{
  "num_hidden_layers": 10,
  "hidden_size": 224,
  "normalize_top_k": false,
  "balance_loss": 0.0192,
  "balance_bias": false,
  "optimizer": "adam_variant",
  "learning_rate": 0.000956,
  "max_seq_len": 512,
  "dataset": "wikipedia_en"
}
Below are experts of layer 6 (counted from 0) of a mixture-of-experts language model. Rows are named up (a neuron's input weights, with its number), down (a neuron's output weights, with its number) and show model dimensions 0-223. Each number is 500 + 25 x the weight over its row's rms, rounded and kept within 0 to 999. Numbers have three digits each.
Before each expert's rows: a language model's description of what the expert responds to. This comes from a sample of Wikipedia text that the model never trained on.

# expert 32
Description: Coordinates and table digits. Digits inside geographic coordinates, climate tables and measurements, such as the last decimal digits before °N, and pipes between values.
up0:489496516519490502515500519463492511510523502533508502511507578482523516516496507500508517455525488489523521488505487437459476474485553503472527488500503494476595517487494505485475459499500508509521506478488474483481492525474474489515515531527494528523484482513479475500493512499492457508507508495500525480494472500490467516476533501510470521466556498479560512483547547479492457514513464515487490510497513505480459544493505492483493485500474498489502466471507515456498485536501486546480492538477500467551517564544440519520515527480500489509492469478504509516511537529475527459574514462505522466503530493491541468495471527458476514549486500493492506523534517490500482514523
down0:513515483489524453513476500519491511485507500527510499490483480451480479540502491493458563487526448523513476491545501475492441505474498449473476489488494526500514490519508512497496499475512481518491520488474514464489487474497506468487535558528462501549481470505521493512443441518516478477502478533525515502503503522500534550501485511515530457572524547479476521545487525489466490467513515520507560525479466522505523450495526491484495524469534471489488475462530499484521506501487487534510456471458509445486498515539496477503451501487527488491484521486489494478458509507504503513537490478487469451518464503489486472502518533504463510513542518507518505458502501503503517505512

# expert 58
Description: Mid-word consonant clusters. Middle pieces of names and technical words, often g, b, c with vowels, as in Episcopal, Timothy, biochemistry, Innocent.
up0:539504486560500518482517481526456469518531500504521531515517466506500473502509458490451503495535477475501515495470502480499517523466504497542479486504487481492522505509474511480542494495498474479499507519543508533489489535501504526506522492425483471507504452490500510490502490500503482510585521507505507497528491497541508510505534544520488505507508526578483482519483503517506499508469477477500483509496525500488513502477516478494553499509488517490541514538518537508500507500472488498505491470565506526527499490516559478485486508497512474478521507503527569516510558521511454534466421507426487482494443514487521510495502517513500519509474475491435468508488496495487536518494
down0:506478483525474471499540506576492441510492523493488495479476493509501463517490466509465474499489505440485471518489517499496479569506512449489505494461466473510486516508490517517461467501449491462531477502526508471549470507487474507522546527481510467489516517495476467469479473574518480456525491515507498507506493481495479523529506533486524480515504508533514500488518499464471474524507452490504494519503491520479555494491545498476539526442495497527514477543511477500535478440490529526501539474489500494537495517455482523485525483479563466523498522490485474495506462484493520532495499531511538490490476506525487480521497498501497517475518495535520467516538505514526510468520

# expert 3
Description: Slavic name pieces, concessives. Inner pieces of Slavic and Baltic surnames in sports lists, such as Maksv-y-tis, plus table cells and words like although, though, See.
up0:520506480494502509509528500506468532513506485447486445500475535453486491505488557507499541496563517472487484503506484526511471502512519487481493506497543499510520524485495496498475444501539516479498525514539568513486507502497509510550530575496527525468507466529482480482503477458506459543503498489529481478522527497539452532524495500502531485458505510500499436481548499491485461504548504470458495462497528460479486480459523481514487473461482464523481471467516473460528507535486485470490515496491514459510496517535510505527524456533529489471471494491520484499501512521485511504511486474459527490515477481474492461543475518496492498525502533504519548489489508485475495505531
down0:496471482528534532451510523489536520474557520499469503520460508503534504503500528500536503467506516501494496486485542473485506464443500533459508468498485519543452503523520479521522461496495543541496520487522469540516518493519518533484480515528491538544547479487457543489503512495503496481519504496505531516482514470480496533511494485500535501509505498511503538545483513510530497526462487533497534520529485475533524490465530547507481512489474495478524507515474534513507512501494532540532512558499487511469496530489492454504464562488453539512501496560452507535491497481518549476514523526461450513493483474516473498502459494513486510525450497507506485496477535521492523492499

# expert 13
Description: Mid-word stem fragments. Short letter pieces inside long technical or foreign words, often biology or medicine, such as asym-met-ric, Cent-enn-ial, bacter-i-ologist.
up1:498526537467503501504507514499500472445471509480496488491559517501491487497504539535574516486470522511518491469495521467498486513514546484490474470507546504521498487508498520485510484482507516519536511502538537495474496509478488540492534463541525537527499545502537502486504538453528481482496503483507514487499506497510503458507523489469469462511516479536495462488502527489553502477525514530455504536497486498544549517500469476540484479532498509477512489490502493464512474568493493474483516504528532507539496505463504466506488523491489552523503462464483487490522543516513500506522559443469535493499472468448506489542502494481530486514525547468481496459511490478543497474482
down1:473521480483525486522503498514512509515514500471528463451510468547462492493527507538507521476472491518532466449521501492544509476475528523544521494507514504491422461456490501513517490523522511513532516506490506496457526482484511502451499486483502473490517508505486525486466453515515466513521520541531471495485512478512491458558564469474509472447508511526482498459535487514533505533470531492498502513496480488505502508490488452520505485469512489468508504514489493513498511518517510517494511520482491503482535517491524453487501465481464476481517502513462472467499495482508451499510516487456505514458523493507517518505506502544548481540442495474459497510521453441521510568481